config = dict(
    num_hidden_layers=18,
    hidden_size=160,
    normalize_top_k=True,
    balance_bias=False,
    tie_word_embeddings=False,
    beta1=0.9,
    train_tokens=779700000,
    dataset='wikipedia_en',
)
Below are experts of layer 10 (counted from 0) of a mixture-of-experts language model. Rows are named router (the router's row for the expert), up (a neuron's input weights, with its number) and show model dimensions 0-159. Each number is 128 + 24 x the weight over its row's rms, rounded and kept within 0 to 255. Numbers have three digits each.
After each expert's rows: a language model's description of what the expert responds to; "mostly gets" lists some tokens that are sent to it at least half of the time. This comes from a sample of Wikipedia text that the model never trained on.

# expert 59
router:159085159093155131131162091150118138144146154176112144121162172107110144112149144124114110086139133118145130069116137156128150132128091150151158139134066119128128159128152146123104117142138158075136152114111122109126152139143094132112140120107133097114150118121136190123183164164151111130105092127121143099129114130107075053101122137125128124117114120130106129118112133090129137112141164138116157116117112165143125158118109121084116133112145183106095115118136150126059118104141123
up1:142078137116129154138123110119108155083169103132167153127113161161127136146113121123137096112103116109124149110136081114133107098112144141142122104111114110135155123104130114133123127148129134137114130161128127096156117130127099141144084189095129108131105140111081139122118161159116133153158159137144132132107143081082157090151103177045122123143109094188141153139086082168091137169154146132139138111109111133160125138100120136130136146078126138161163119115144110109112106111137163
up2:133136203141116109172120097143110131125168153128142148152115100151149149136123160115124147122107116124156133087149136140105113122110133124126153085122156108160138119106127138123136129107122137127091103095121083177153132142079113151102110131079128121088123128106159107131122126107169106149117111132105102132107133124087066126133141153152133108124150115159116120088155150118101092158110199098098149130098093170110114108104107138112103107133145197173107129143096113142115107104123125
up3:142096144132133111120102146156098135125068131161160125111164123098142137135083105123131151132115111169160133092092101127123131142143127143136128105169108181125156121133110121112146155125114120122100171162125133148154100115146144107120110090093141132169142119143154130167203148138135129101120097139085132084148136164148114112092112154171101148103098105152183142150166147145090110150133115108113125111133133105105162149155120111086088166154111143126097083154122107123118114121118124
up4:095130171097122159117124077092088165101144119132124152121108105119124117136138109161108128114145133139079143149157113161133080152180128091119131148147109092147105154143137130097192145145083107075133114117183160139114113132111110128115128152100122102192146126137151159148159142111149149109127130135144129125124103112112125119136115098106134143114128083155118110107117117141117096101109109147153154095172145117161121108102078115124108099154103141130138115139158114162089150147169151
Description: Quantity words. Number words and quantifiers before nouns or of, such as two, half, several, most, many, all.
mostly gets: " two", " more", " four", " all", " several", " three"

# expert 42
router:133117136158128143162110077111172129106118130161125144138111101173088146139153129132162131103122130089093110097138148145096168153100164146138160138124100118129130133104125119072133122122130152164146106098135174111139150118117120149085147110155094152135081158090148114120091121157118111141152103129131134151098149125121110126116170114101080103098189144152089088136128137133109105144151168121122130116138131125101109179125158136158083141113094173144124124090124123095111146116097117
up0:123167125148157104081131148110153139126115116119141114096132128114107132148122182091102118126096136155127179138156158123087146128142120139123107115132089142118177135113127086157137124110155141091152185112154153161121142114125138125122117124119127187084105117117149152202104134146154155104087143133126097132134127145154139135148141126125110125117137127148117132132118105134191100078147099111105129159107096114113163117142121118140137111187129107154134081087142127071132093151126158
up1:125123095125125171147131157097152114127098105161142154150155095069112118125117088176108121153143114130140134108117130129134120174174115167098161109124166132138127141106118152107121099145138105140145107131108132102124123160136139122117162130110158184100120113103120133118174144122120105162165095140136148122141146145147136116162119103120166173095141100143120094138092160112127115093182073139108121093130088139077163163103148157140170124141124132113117125086141159167101112139134149
up2:119092128145127174087141107140168118136144081121079137145115102163104104151127107164144145156084144159165144081136174134139121143143109153141126119145169139140115142122188105145156191171123147152132116142118089102141106128111115134106121087111131141113135132146180109081168144127108129088175097137087150119136117113111118104093132138110111118119129127126115168146143075118131135134130157094124169156129128146100137120145108116091109136102094123104118143140127096128137160121131175
up3:121152120132112138121167102117128108156141146100099113097089131172142114111102130104129158104125144120144140147100148124134103147118135106109128163132152154093191121179103148097165168088182068080137149160121108130153119099119127130168123090085143109138117104157132154176131119154106178093108159172140122118134141096100095149142117104107139136171129127131087148112115152107148114130107154103121106154113095123107106142145106158108142106107127134095136147167100133131113136138144100
Description: Main verbs and auxiliaries. Finite forms of be and have after a subject, mainly was, is, were, plus clause commas and "including".
mostly gets: " was", " is", " been", " are", " were", " has"

# expert 62
router:109116146130080142089131097150127147093158156123132121154094154130107127091145111071110142133119096081142115118119121092133101095142150101148120150144101104167160126150146053110144157092094162109103124089104122131091132091116140180152107107136123103116080081131102110167152123122122129115119109119083155153097128114141116153088143139120167092124152136171097102115112133145135148131143126149088133120140125139147146065122133111158119132154150108137149122138138122107152123113159110
up12:109171128138090130142087114125143119127144144126166089150144121111094092099106123141120121133095172168093143149120089126103128121172132145145093143153104174154140150154083111125104181109118141118121130136151120104082130138131155157129115119101121155138157138149121071126123110179135104131120135132125135122113091112141133159111144083139112138104124114102058080175135096125159104125135129138111127157097093081105140106153134166133180104132161143134148107123145135140083134105121112
up13:170125109114128164169088120136114135147142127134115080153140146083129136119151139135105130159082146173121136142130116144112115133143148127121126163117120124132123165144134109144125095101151123144125151140158158201170121114125129148108126113140149154107106134172123116099139083100161134077150104115104160134107170084099070141145091140094117152158130082142128100124129137086097126118123160098138148135138108140108142107162095102096122128137086144139107126095130089086123079126141165
up14:171131149101116137132114130137106171120185118124127158091079114152107140130139143147123141181101110110104130114108114146123128082147135159162104092171132119123112109130150089093156134116117093176118106126144136141072122174127122145173104145128139134115116126170140128153154096147108144109125138120152128146098158105121095153143128135095164101166142165120117099112137041126100126128133160099102167111120168110149149100112099121163170134096150128127133133111131124145115120109103151
up15:151095156144103119174144101136113119147100113085121119114108136122105122141122123136117149133132161119179135115111085114086092149138151111162133123136145165155117143101130125101165125115117101151127101138167167122156116122138120121165089112118074144143137148125130147118097126148070143170161147142092155106133149098117109111148172136119124154150141112130121138135169112138152147108161112131098102107090137066116062122101108099115140105147167138174138145107142075079112133120115147
Description: Line breaks after headings. Line breaks right after section headings and infobox fields, such as === Life === or Location, which come before a new paragraph or list.
mostly gets: " Meanwhile", " Website", "Youth", "Location", "Area", " compris"

# expert 63
router:087125183113153150152167117127153142130129091108100139159110119141132151172148145129174137120137116112088144135139120130160136166137108110106114100106153114145079124118159150109157147145098147102103157125110148153114114126171126126086170148130128121167157128118153101087113134125159108141169142136118136156151139103129123094208099079127091121125128136116091115130087159145123133138121129064151135175144128176149139118132149098150153135139119121138101153158075156142129113138126132
up0:120072127114191123122146113121127096144133116105113113102155130094120113121155135151174141143123126133096125106094153065130150121148110100156126129147110110152125142114116075137123118122121119141144083158101153096132127125136122139093148124103100089140124139100128143116107120086103150186144135146157082125102112113105145121129097106082132104171137131093109128136132143127121140132077157195088130141128123149168145104083141143119151172129108121196126115142128148124122104166169146
up1:089107169161118106143163137123156100146123070135114126120110097121122125125127119138134157134134112104122117156146123146128148099141139115097150116141107181165139111098151127133148117174124117112156112154118061167100097108107108152116134111167147119125136128109162126096135154100079123129104143131162113139142190145139118096123153126122164132154150124117135096091154198136136095174147134129097128151143106174084166139135150134103105125118129113146101153156111146143094142191122121
up2:106162148148153153145125147094119122082150140119113160150112131139170118134147130158169174132109122172149126121156127084133145130152154100137075113141114139158123150120121144101149150164103079105126078160094128142085102155135104151092127118126143176109090108107156133127156135136117113146109136134169123123104106125144171129115090115127132170120132146119153131136089104147144130125159152138133179126105083114100154106144116133152101107143132081109150155121104123185154128187109109
up3:092131139117135169160124176161129119158150109118148146159163087115146105109110121129126101132095172149117120085100103120106133127114167101129126088107144110118095153141153128135185128139168142107133138088110167165144124153136151186124126130182144153142140089093172130098135137103125132136089144124126110138141128146129149106159163159137081129161131130147127129095127136107144090141137130139058165129126135137119160153149150140170151121122141087145113174152132131141106114081122119
Description: Census and section markup. Line breaks, == heading markers, and words in census demographics prose, such as "Of the residents", households, median, land.
mostly gets: " ==", ")===", "sq", " households", " ===", " median"

# expert 23
router:105126128131141131164170121149136120160156142096133112080141145112135157110125109143128148128115135145149121114160084084155147109129149128137111129123136089123142159107171149162108113144129143093095104162121115089091086141084075117131157100174134130147169155157133125155135117092110110143095130138105126169161102106105122098140170106136154162130134123153094141137134176119158155135120155169167163151108134152082098097119122119109147131119144102113114108158133081101126085112141091
up0:131107168162132107109125151104136134131121129105168102115109148095132175143140105119125104217117131096091119162178150140154126086127095142124151113172132125112135142144152116147137134114115124130097102103092087095109144135103142156159134078153125142122149122119146112119124127110123144110122140123122127153097139131137149155157146122118136115145114103152130171101145101070131092115107065110118075121136124097104130168096083147125154131091142127132107126092095116135095079094137151
up1:080158068131108160104093134128127139138109127109163100108104098111171082155157135139159145125143131156126149136098070101126102115168158108133119120102144082107115139146116132107170160163157118125148090142123074102141132127142149127097129124136144157142124139125119129175091144146154128160173135115131094173168137142137137122196135115090111181139139132140138101147111142098145108134119154148155144131144130167100162112121131113136120135157143121132110074111111177136131114129145130
up2:115175114103137143125150097126191131108094101124137094153108089141162151145128116096116133039145107106109134117143134142144130131109113107108144140092129121116134133125134170128166194135154128105140127128069139144095154134120119143129122088113123133114149147107159119119153124128133105075155089132116142134116137145150111115136117117159135102135097135125138134113098134130107097099188088128123113118145083148148138163137094108125139105111156092089128104111180088182124150119151141
up3:098118121140132134117112136172127169171108137121127185114126123100142121117105077153125124110090113159107139103098142124167131063092146157099137075122123126131128125104139111142106186118097089119128095123129116114128103129113089100137111116125138095120146146121142128115159100122148136108113148135147103118121187150108116151107152132124116137135105087170097114102112135104137132127169177133144100097118178104124107157136101116075141174099146085148142131145168144127128095142106086
Description: Nouns after "the". Abstract or locational nouns and word-ends right after the or their, plus table line breaks, such as the right to, the surface, the end.
mostly gets: " ability", " coast", " upper", " father", " idea", " potential"

# expert 9
router:136151130074107135138128141134104140136104143105087120114169175138090146113128075153105110150137138171136134139098107147147119142175105130114128090160148166154124101132111139170143117150122119141139155112128134100142109140112163134116140177166115107158129144119111101146107158141164099113150143159114108148112125165150139145140103102150089089091126159152102131147116110134140138116100095062130079142108147149151150091109138125104127149124112143104111089147140183158089130106171098
up1:104142122128138147172148146109123137121124110130126101153106138092114132137125133120092101132163130104100136156132159110122134087139122083136127085150122151132118176120138123104123153137085095141142158179104108119178128152175162158095119121139117164105098154088178092134128115080139089130135125088165167098132130118096180133123125117117079138118101127136135113118118066126157132103146117131093139128129148115111138162140103120125129101161119128152072136096113134194144120121137160
up2:151125078126123110140131130121084136175115093131106142168151151097111106170162078120103142110116149101132136119103149132126130092155096116153119094134138157130132136062134124128150145152098159114052108113140146092109168128091182108121162105098141144146133140149146132102118113130139123136134171132132122133101103164123118106120127159097107142138119095131110185139156130104146110144128128159121082160130171084099160077122127132101137137152124143131093103114114156127128151155101135
up3:110147166112127139151091108123119106101151140104149103150142107155124119165143085116130157107144101135166100160109087134098116160133101131129121129108084108166139164111124163114130195135126154162133138130146143102146153185134136131101105122140075143145081135097164134139174124135112082123088169154156138144129151147142107114125102114126120117131156147125159084139105098163105118141143166092142156140105146106166159144149141100126108119121087132114160119116138152111089090164133132
up4:144151126122076141198133106132098125128159078113135160130122125117112127144153120135147135125120128123111075111145122151162135128135124168131133081107120174139125140134159141062126157123111100131134088161112060142136034109104159138119088132186102148126154136093146123112117103142126120134146126155091122113079134098133108093137126145106135114123123134128139108143165135144129107131112158111120128087139121108124143122136155155096138141101148143128109080149120125125085147155107098
Description: Mid-word Latinate stems. Stems of Latinate words or names cut before a suffix, such as Med, Cor, univers(al), Norm(al), Liber(al), Sign(als).
mostly gets: " Med", " Cor", " mod", " foreign", " equ", " inter"

# expert 10
router:171107180103131171094116159151145098132147092123114103082093120103086142128162143132101137148118099131140134124138112139136141108108187122096085099142108141133099131116117131132136109141141139075110109131126151139108152129175099108105146104109119141113111172136136140129099126119128169134089131150160123092155110102139161148177148163120120125199178142137122163067092113121129134109125108151156150116135167102115099144146153112101121141147118161113129169090124125148113137113110126
up1:119086115155137129112101100118154127116113130151150086126154101134129123093110106109122167156162123155103103098127103134108140127129109142101090140187133099096167157113108072145152130125119117132149089106125132103125141127105105116104090117067180105151119142128133152120125135085118127133151140141080116092115072099133147081177146150117123145117168140125085091107109135122109117090105108102140178136169105132113149108133110161122140104149143107106106124125117173111093102107134112
up2:128114092129102113127108113085142108141118137077141126114138146126147095129138097122140105128119121141126101153111109082150140117132123118143106094157107158138113119138134090099156182125146101122152067119117143114133111121077164153146087157131105112138098108091073117120151142119158082091173104156134139115130140161131152056130166111119142126140111127166113135078129138131129106126146145119122141148138112141157139103123119082081181150181136136162139136138126130125103083144129168
up3:106123140132152128162142137138118142124131131148128090141164199164134120118111110091123165163134113116099124119117103143130115113123104142119147137076146120134130144129169128146154152146113126160145083106130166085174137112102133180130109099096105144132135097105135186166142168140099147148129165130152100192097105143109130136180117115147094105107140136124132099102103118143145107119159091077156172119135151151102144146170131119137123121106121117151137134148149150105114151094158091
up4:127168132117102157140114119109110175147097117136130114129129092071126094128113086146116159164087149125131107129131126118164085116136147140130163139165126142163111108102124077117156150145130158095149162143169078147135116126160118158179164117135158143053100140159119146180124162135136126157083159097096144124145149161148121146111114159129118119141152127146121120128126112134129127105116152096132163159113139113106135132102090133133131149182105123105130119109149169119088151117139111
Description: Foreign word endings, organizations. Endings of German, Dutch and Asian words (-ung, -ang, -ki) and organization nouns after a proper name, such as Museum, Council, Institute.
mostly gets: " Museum", " Council", " Institute", " Records", " Productions", " Association"

# expert 29
router:126086103092135111140105149108154124125116145137099098122151122103113102103125159098083112118117092149147142114157145142125083169096097179096147146147150124107097112132100134153112118120124123149146130114074122160112045130165082122130104150148098153156128118151109128167135098154101119119139143103128153148162141087082148076139182092074147110116108123179123129147125119143104133146118147144114128130135163152099108117147135110122114134096092146116106104123130150139143133105139106
up1:128165162129134108152054120122109135108129104165097123084128121132163120109101157164075134131131138106156153114122157106097113157125077147161114123152115161117137088131161117124114148137128117151104109141145064153132116110102124158091112095100124116119130152147177163136105107114127117121122149128156077086134128102124152094108135183119132109101090111156127111144138121168104113134121127096121150115145153119120079148099158145130169175123137112169142155138121135145116140166154143
up2:104150117140153166128125105131131090121117141136159120128146119096135110132123165128150117073143138144132153130117104117123077127135154122101155113125116090186131133140132145164068153091110143123108105173154113146124138148104085139097139101098159140140116179126139144141132129153099149135108175163120109139123143112069128143138142106110115138112117107128162109112131108160099129182105127106101106141132128145076125125075151092114147159134140162135172067169154126109135148089137156
up3:110113075139085119138149122168116115092133106151123142119117095137113091117126073141102091135107127108099130145108086108154093126142136097091150163137131086123105117133143113174139104155118171119143150159113147102100105118161136120164124107085082139113172101143117131128175100132113136091117122085144113085103144097152127132137116076146124134148101134142115118120083114146101119156087106132112160130166106140114146093169091115113168104141142137112103109128128104114112182116140125
up4:081178135124136127157100109139124141174118143139158159153142147107165115135107165103147123107113122128153134145192083103164108128132086131131169087122143142153137157088138144147140134153122123132120084118165099111129122086096143139130142124105153125127133087149101160109136098118139156192189113150120123139106158142128108091146138110128120165117126148154127131119128138146115086098133130152130116131149134090094176136099083114131131086116136098115136143191159093151133103114132124
Description: Mid-word foreign fragments. Short letter pieces inside foreign or rare words and a few clause openers, such as Pl-o-iești, qu-ag-mire, V-es-zprém, After, semi.
mostly gets: " After", " semi", " newly", "ag", "After", " When"

# expert 32
router:138138151161083128093178176131126114153150165119094137139092130147110128128124123142101129143126153089149129096188189153130106140134164120168118145113128126149153114130140142138107099106125104107166139119121113146142150092128101158094172085127119139126130134159123112101141167103139115169121106162098107153129120147122157163124139121088079147097177153096149108125141119096136139112096154164106157128129137159103114161140116103090124123170090143099131114085120101124143153162128116
up1:119154099147129109119097142144134091154108122124125147115126114137132123184162137124126120141039111110129134114167096128096110148126125112134139109100147097188164139129157108086099144153105117124166086139097124192116144141150170187141072129156119141131164105117130125105136130142112136188120134127132090141122130134143106182118104119118112133141128151107131080133115149089088101098165104106120115142142115117162169087134126124094160114137129127115117123089138115127126126126126114
up2:075138125128091079145117123115062105126135159112142129154075139151108087122104091137126135114103122137115099124175111136153075154152150158154101122136125122124164171140140144135127107114094101125130163142131131168144120146143110151103131113102128146081151139148118112109168140149105138143117090134102088132121105161091142100124152138086081139149126146130139102109106113127081084118111137144073127115143178117112137117135127139117124088185113110137156144156127124160107106104123166
up3:103118068197137152112124118151121129133109138122106130137129092115121152112101087156118111125132139122104142161156158123174097136185154175090118129160125119146106146158102124120178151141136132136089099087127111127131140145139097174137139119150123170145094102095086126131097124149107141126158132122154149135186128134093120164162158120121140092138105110124123109143187098164132086160142138088108122147106120138131110114147145126149091140134136135130164178113112095151137105137147134
up4:117141129189097116097140142130106121086092129122150150163099117102131095139121125117168135138135156151059132146148109079099110144120189090141150143083163109127130119099157134117131132150135129129126098107126158167153139157133066153116133105106135128125084168103135154170171143116193146140127156116142103104101090149151152075109136114123138115108143134165161165121105150142116146106156117128101155145157161119119149093110146148117110124096134116126107118130134159131115124138137131
Description: Non-Latin script bytes, numbers. Byte fragments of Thai, Korean and Javanese script in tables, and digits and commas inside dates, catalogue numbers and citation lists.
mostly gets: "น", " Sir", " Prix", " QF", "ิ"

# expert 25
router:175137141116150099119153113103077140126125140167110150134130042123112155109131142179133180118113108131158098130075086140142156123154109109138141148114125104128120125131144188144127125114121149095136117148145094132106150115134089115125111141103154191124123142130178173119134166158134107098143117139119143131123178157137121114081107115127165136132141132099118148105127168134131143090095133098108108129093114095113104127142125121132128151136129172118097143183121130135126081107098130
up1:118123094150092160108134104169090104143086120119119134115127136127166106114135120136107156098151107149107115164132154125134123141111136161171136173135136130152085159160132103138160137115145124111149119102150119136106131088155154122166175147077124161132156139156095160134136112120148110129130115152123115126098118146129154133101166144213122143121103122105115131076097102144155135110106109159112101105104099079078154101148111152113109103150140120128091115126151130130155121074131176
up2:132092156083130121143158158160124134153142159154144141086105117101141147116125106087161127143121124118155126157132163159158155108156129115143149121161107131176143163160091152108174164106084094176108102092120152135124094117100102162072095124106121161128124119145138129146122135076127155137125106078137105115111177137157139120114147125122116102128158109146086093126154127141159145131125134108109147163120135100097103165128130119087136128121116140089109124126123098123114105135151070
up3:133177161124124155155139114159096162136138143114116142171092122158173110113090151114133168124154099065159107129094115133129130094125123130106121125113149157138116118107121102124133139106146121162108123091112114171122116160087129178133114137097092115130129094105147146157126120084149124106116098123094122121119126184121101126164124131159121114113144131158102122144101138185109125159147069144096113097086079121142110094154116113115149122154132155154128075115126131119133088121105156
up4:115098155143129117143097148143089126141176105143103095130117111124140127126157123139113100171148142125133181138135146145107109127158102165162115118171116161129125134125099093108193102107145099125163124134165175123110130131125131122143130153132165109124142130072152095110146153139116141134129150064101113109126141094118132073163128173173125121148111109089089153093162112132114114132100182138137128134169129116123122106106111095085137091116139136120116167112119114163105130169107112
Description: Determiners and possessives. Determiners and possessives before a noun, such as the, his, its, their, other, and possessive s after an apostrophe.
mostly gets: " their", " its", " these", " various", " These", " His"

# expert 28
router:090128139153132091124146164091114132137073162115103145092166145139112126098096123148116100119099128157074133127105164111125145118138143148126151133171131162135135094144101099139168120109132123106156139115147131115194089125154165148164147115160138102131101112108125160155156140124108192126154181111103155109132133141106140151160174101129149142082142117141104157151124128141150135155142120071119100144121140120180123137138110139104115123140150094136129124149165145141098140157108095
up1:173125120142132120119092089135152115114117119103153113146137084138145112160101104123111148110123117153133105106148131098102129136189131163121170140144110131169150114115118143136119130135120128116106183161160130066135134148152097137173146097154121127145140124111182091134098102112124138124105171147142162140147106073132150143177164108143126090061114121097120107145150146102121129140106172130103120123178140146116134115130077118125138120142099153171111118152131153097138139092152146
up2:131071157119081130114140139146119137106104117112160130129112132079169134136107106130124130154135130128113118119159132058146159159130101151100117124115204143143136157130125137130142093110131091132167120144131134146155132138129157148124115122122144090145109154119163139099144143137119131192140166143128148135150121131123140099131129125130123121095133117184093125135109127171126124126083127088119158090134194162112155157129096158089094051148151119145131131100119104149132141125103155
up3:112078100077155145131138119131156140123108137163136123114161127079133115143118138168128140123110117128101124117088132090149154144101107121143151136123141078144170114114139112126123177158119123116090075130133129125159128138111098134091180062133139147091092108099140155125123159150081095116123132187115098072114136167123113137080127121097139097109115111123131121140109113141147131112106168133160091106116109151156129149119123161129115133156122129184163127156150129119137094115103138
up4:151109178133115128087111138132125129121114125112115187132149105112150120115107108146151160125119150111113123134087138105097118143140159122150128180111153104173154119108144104096137111140133162147113081114122147124121164165143143150150144136103158108119137145118157181150140126096159154146130159125126124097099106176112156155128168097096157144141118126101126109147119145090133118121129131123098143180136176161134193145097107156085119119129122087122113121100153101151123086140136061
Description: Learned-word prefixes. Opening pieces of Latinate technical words, often academic fields after of or in, such as con, trans, lingu(istics), ep(idemiology), plus Greek and Tamil bytes.
mostly gets: " trans", " con", " Ne", " expl", " exp", " aut"

# expert 45
router:162140135122156127123125108125094092176119096172100103111125140159108148137133138157175140096149086126110151118136079166156149097119139186179089160080094132114123177089155159133112105107119144156121131146144121129162175152112134133114112108092139139143135103100159115117149147129141125132082157141114165125127073136100163092086119118135112108111112100129115129128116136091162133118085145166150135119132124148122128136157149119114133145128128181149099121126156147116134126119173103
up1:142135171138145139152098147124165133128151126160123138125145097135149137123105092175128168122111125139125144101116060063154147181144116138108132112126163130194122123095138141115099190107144084125099128136160100121100127134132128145108087116108160145088161102122169115148133150131133116122115149131138125078094074122103121091130121105108122146118119126051150109095119172124139145152106140137139131122135117108150153128131129089123116104145129144124102119163157089126103119146146120
up2:101146155105134131126169126154117099121145127166109126134128110062159128133127131148120123133135119067104137129104113138115114219134140124158108126174112134127145129146110123137142183122150118100146103154084128169108076164139143113128107131126163116099087060111157143118121160139159117125092118149142149126124128149114146128141170144105132115101115112140153128110142116119139125113122117098124143150129123125115152118166081142107150131084157150079085113131085097103147143092096104
up3:139119118140134106125117108143127128114148121127106138114175100135111144180127153109132178118106166112117143128109107129126122135156130146144116161152145144126106129117137139094099105153105147175149164123188126180139059102081163129168113118105131153125084142128142142146115140101103117120137133132172101078126093129144105141148154172096075124104143071113104078104110159133139106133153109084112125113125165097123145104153128131120128145164147119101122148195131106122128143125132122
up4:170111130108111159111083094156112079164154133091098090132088092084110132137146151126132118155137094146099151135122111156135116076093163122152125103136110136108119126145124122137132104106122111205107068145136158110135165136112133122113130143137087142132149152125117133190135151108138111153122177129118154161118111145122136123123133111150073127131133087130096107134136129103127118188091121118130115082138112144130131108166123097107127091138103119134100155088129100106106138114110151
Description: Determiners before nouns. Articles and determiners opening a noun phrase after a preposition, such as a, the, this, same, each, another, in phrases like "the same day".
mostly gets: " this", " This", " same", " each", " one", " another"

# expert 1
router:123153118120150134142122133106141139120153106107121161085105123126086144109118129114129115083116086125128094116145115130119109096118118088112109133125129111097124086147146094108092157099086146138136122146147150096099089128148119171112131084153100141148063111180113186138125155132119186161140105121156097152143109113129136172145165123117139094088139161113167085095125102142139115170149093098112158144089145165101124140157146127146130138138147121107159146110110140116154088141124126
up1:125140127147168158164145162154128108117117142143120129103163110135122135156122090098102163157101090137152137090132089132129114125087129174142175144076114137081120158122108133051118142163129141111158150125152118077127107142150134083153109085124143152096091145106113146122126120157134114120132133132176144100078094156121127172083131134152100105105110136166115147123120083123153094110105139137178103128134121144151158134121138120140101131125125086130152108119121114140159154118142139
up2:152138128107155168135105123072113083111170128088121108175179098147124099108097124127142119157134096108062131115135103123092161143126121151144100138162119152105120131141125137130145144170150152137088055099127121151120109170105106125105120107110125124113114119118102134129145148153130131138110107147131121132151141152108139117173122140131112139118149089152076111120110076094094085158111120163118122069114105139120103080131129137122125129131133157090153117114167137121089149136157112
up3:136120106103113179126102141111157136124158113139130092166105111084100116084138135127117105139180140129113092129095092085126137105142190117101114120136101135146132126116100162123148115131124129118130110110155104130109132146096150162148143103118139135173105106123129134154103075116131141089127155163167110156092159145112126140194123088126109137155130141147118141147113133103155155111140124080129119082164159087121143151142115169112155086151121154132089168121109099115098152138122098
up4:141108115114110119158116140130133117136123117084128117103148109150187106124095115169118129160075124098158074119101158150148137104147133117122128084106099118172116162144144088118127152087160110134065127149142130117127129123106117164055154142125112128110150112134127125116082144183128135149140133088090080140136109121121116137154110133137136048148150120125121136102095152169120140147127172114101118108112148097155124115138119150132101100137156116130146157150138120123120164138152151
Description: Clause-opening connectives. Commas after introductory phrases and subordinating words opening clauses, such as when, after, until, by, as, often after dates.
mostly gets: " when", " until", " After", " before", " where", "After"

# expert 61
router:160153118169111152084148165116116168130159120119122108113132148128127134123151110145118186160129134163165153099135128133139135153110126138104120154130155068087137123130167132184153156145130105150156135148099148096173137142104103097148153122117119116119111112128113137113079128152136166102104144119144123089148099104142178144188100133122116119117159129115074125121120107131092125121126096152145126153130107152142108132098083125107111159144088124131137174162097134085101086140140098
up0:104162162145149111141145113125127108159118132095098159134140149165141124147086130111106154157095128130115133158150141109105108134109145190141131146137126150121154087125095136094147141104138104160098092136153135163104078123114111118159151095138115158165143160137134167137101149092129096125094174178110078128122109119108143100125122083113146144122128152106108118129142158112140140163140107124117057143144141117130151128153115089112127104115098154130128114127155126088163071183128118
up1:077109132087115129162128096156112122106137172131122112109142117115152158106114148121143085107148094126110134112137093110114110097142097136131165119155152119147125133138131133099098125094127147085118096120133108114088102143160143144152140094158154151147164113114139089141175112094131102153116140138097159162135119139136118110069131098153134158138099126145126153124137130142200124133137167122166129117087133113111119115158169106140115122089170145112097100136166108098180148118076099
up2:117114137144145142163092100140151119178155123127136154115108143112165146141146117145140144109109124107132114102094076122129107152111089143100105184086165129128147121126133151180134154139123131158113109125123117108144106145127132120195180124067134108123139114104125105151126109159145120145156150156138113102118133140111116152130102121135127120097127138132080126085071134168135148213156134108134085112104104144134132093140155136133133132103143127128131128173153164099122076105132107
up3:107144134151128108130139085167123144135141156094114107106135097130141111140150151100152137161123151121091129133174049113105122133140097135137155099143146152134128148166119114102135130146132113155108118177155085072096121096134090147126121111191127144088131061159118167120123135111121138164110135155155107173142141118102124137140145122099093162084149109144132177100126137094165134090110132122114158129146111128120129157123165111105110163132103156140123130136113103123170121133150139
Description: Proper title words. Capitalized words and word endings inside names of organisations, awards and titles, such as National, International, Historic, Collaborative.
mostly gets: " International", " National", " Historic", " Football", " Health", " Civil"

# expert 7
router:126158146145136127114078147136123077120144115185127130128093155151129158120126153091122105125178144100087107096084154141107125126110147151133112164107102135149185110126111121114140141122102106109097095100142080129149167151122150102117117119176151135142121113133133139111174111069155177164136095161102119161139154121124157116158124108164093157113121130104130143146171126078130131142137158141142097136152107155142120156128129118145099139121141161096097098120161116118095123127165142
up0:148130146105160120136090132137115129154157066186147111151141101123138155156107116131112149096126132111133154137115126122103125139112130135105171137126138112139116094106107144133147158136102076112111137146115104118134130127126118132110183100119139154137161174084169100135153113116169134108118150134135112090133155167093141128119162114122115143102130092178111124154097106167077129108178150136178106110161159144146161083101107167143089120125123149107107135144119157147138112150143181
up1:137105117112135124137140107117173128168108111138155104163092057093141111166115075154114136157125073093059125135120146090108131171129135118155119158151138122111148126098121111108102150144117123118148111192135156156131119127110147122108145101164117108151137107154119149111169155127154128140131115160081151143125127147156130140146147128145138135120149124133117110081138102117125129160129105131131081147140095125118127131157086139137162146078166113124075150127097116103102108129106171
up2:088124149148170130145116141127134103108152071123122137121101089138089122142103120141144137141117124111096108112112116115141123125148120121113111126177148148107114110118096097124140118121079144124181139102116129109083103201141134131124105125143096115100123147113152098154120148161148134108148169143090126091152130139149146124151144114105108135120080147128115103116124104120130074134145058143121116083178111108157103089174114099152127127098141113125136146114112170107105059125151126
up3:124139142104138147138118119132177071135150144139130163135124131154126135154119146142178135143119183079171141111138135143125085123098149152095176113118139118137158124125146106144102154154105147153110114134123123108100133147178117154120115092101126169110125080112151105166130155150137132119113100107119109103143131144110141126169146129136108130101090133099155115143164147160086048146130147125107095121152134140115138108080129106164110091132161131122084140117132105111117086097157164
Description: Modals and infinitive to. Modal verbs and the infinitive marker before a verb, such as would, will, can, to; also subject pronouns like we, they, I.
mostly gets: " can", " would", " will", " They", " could", " we"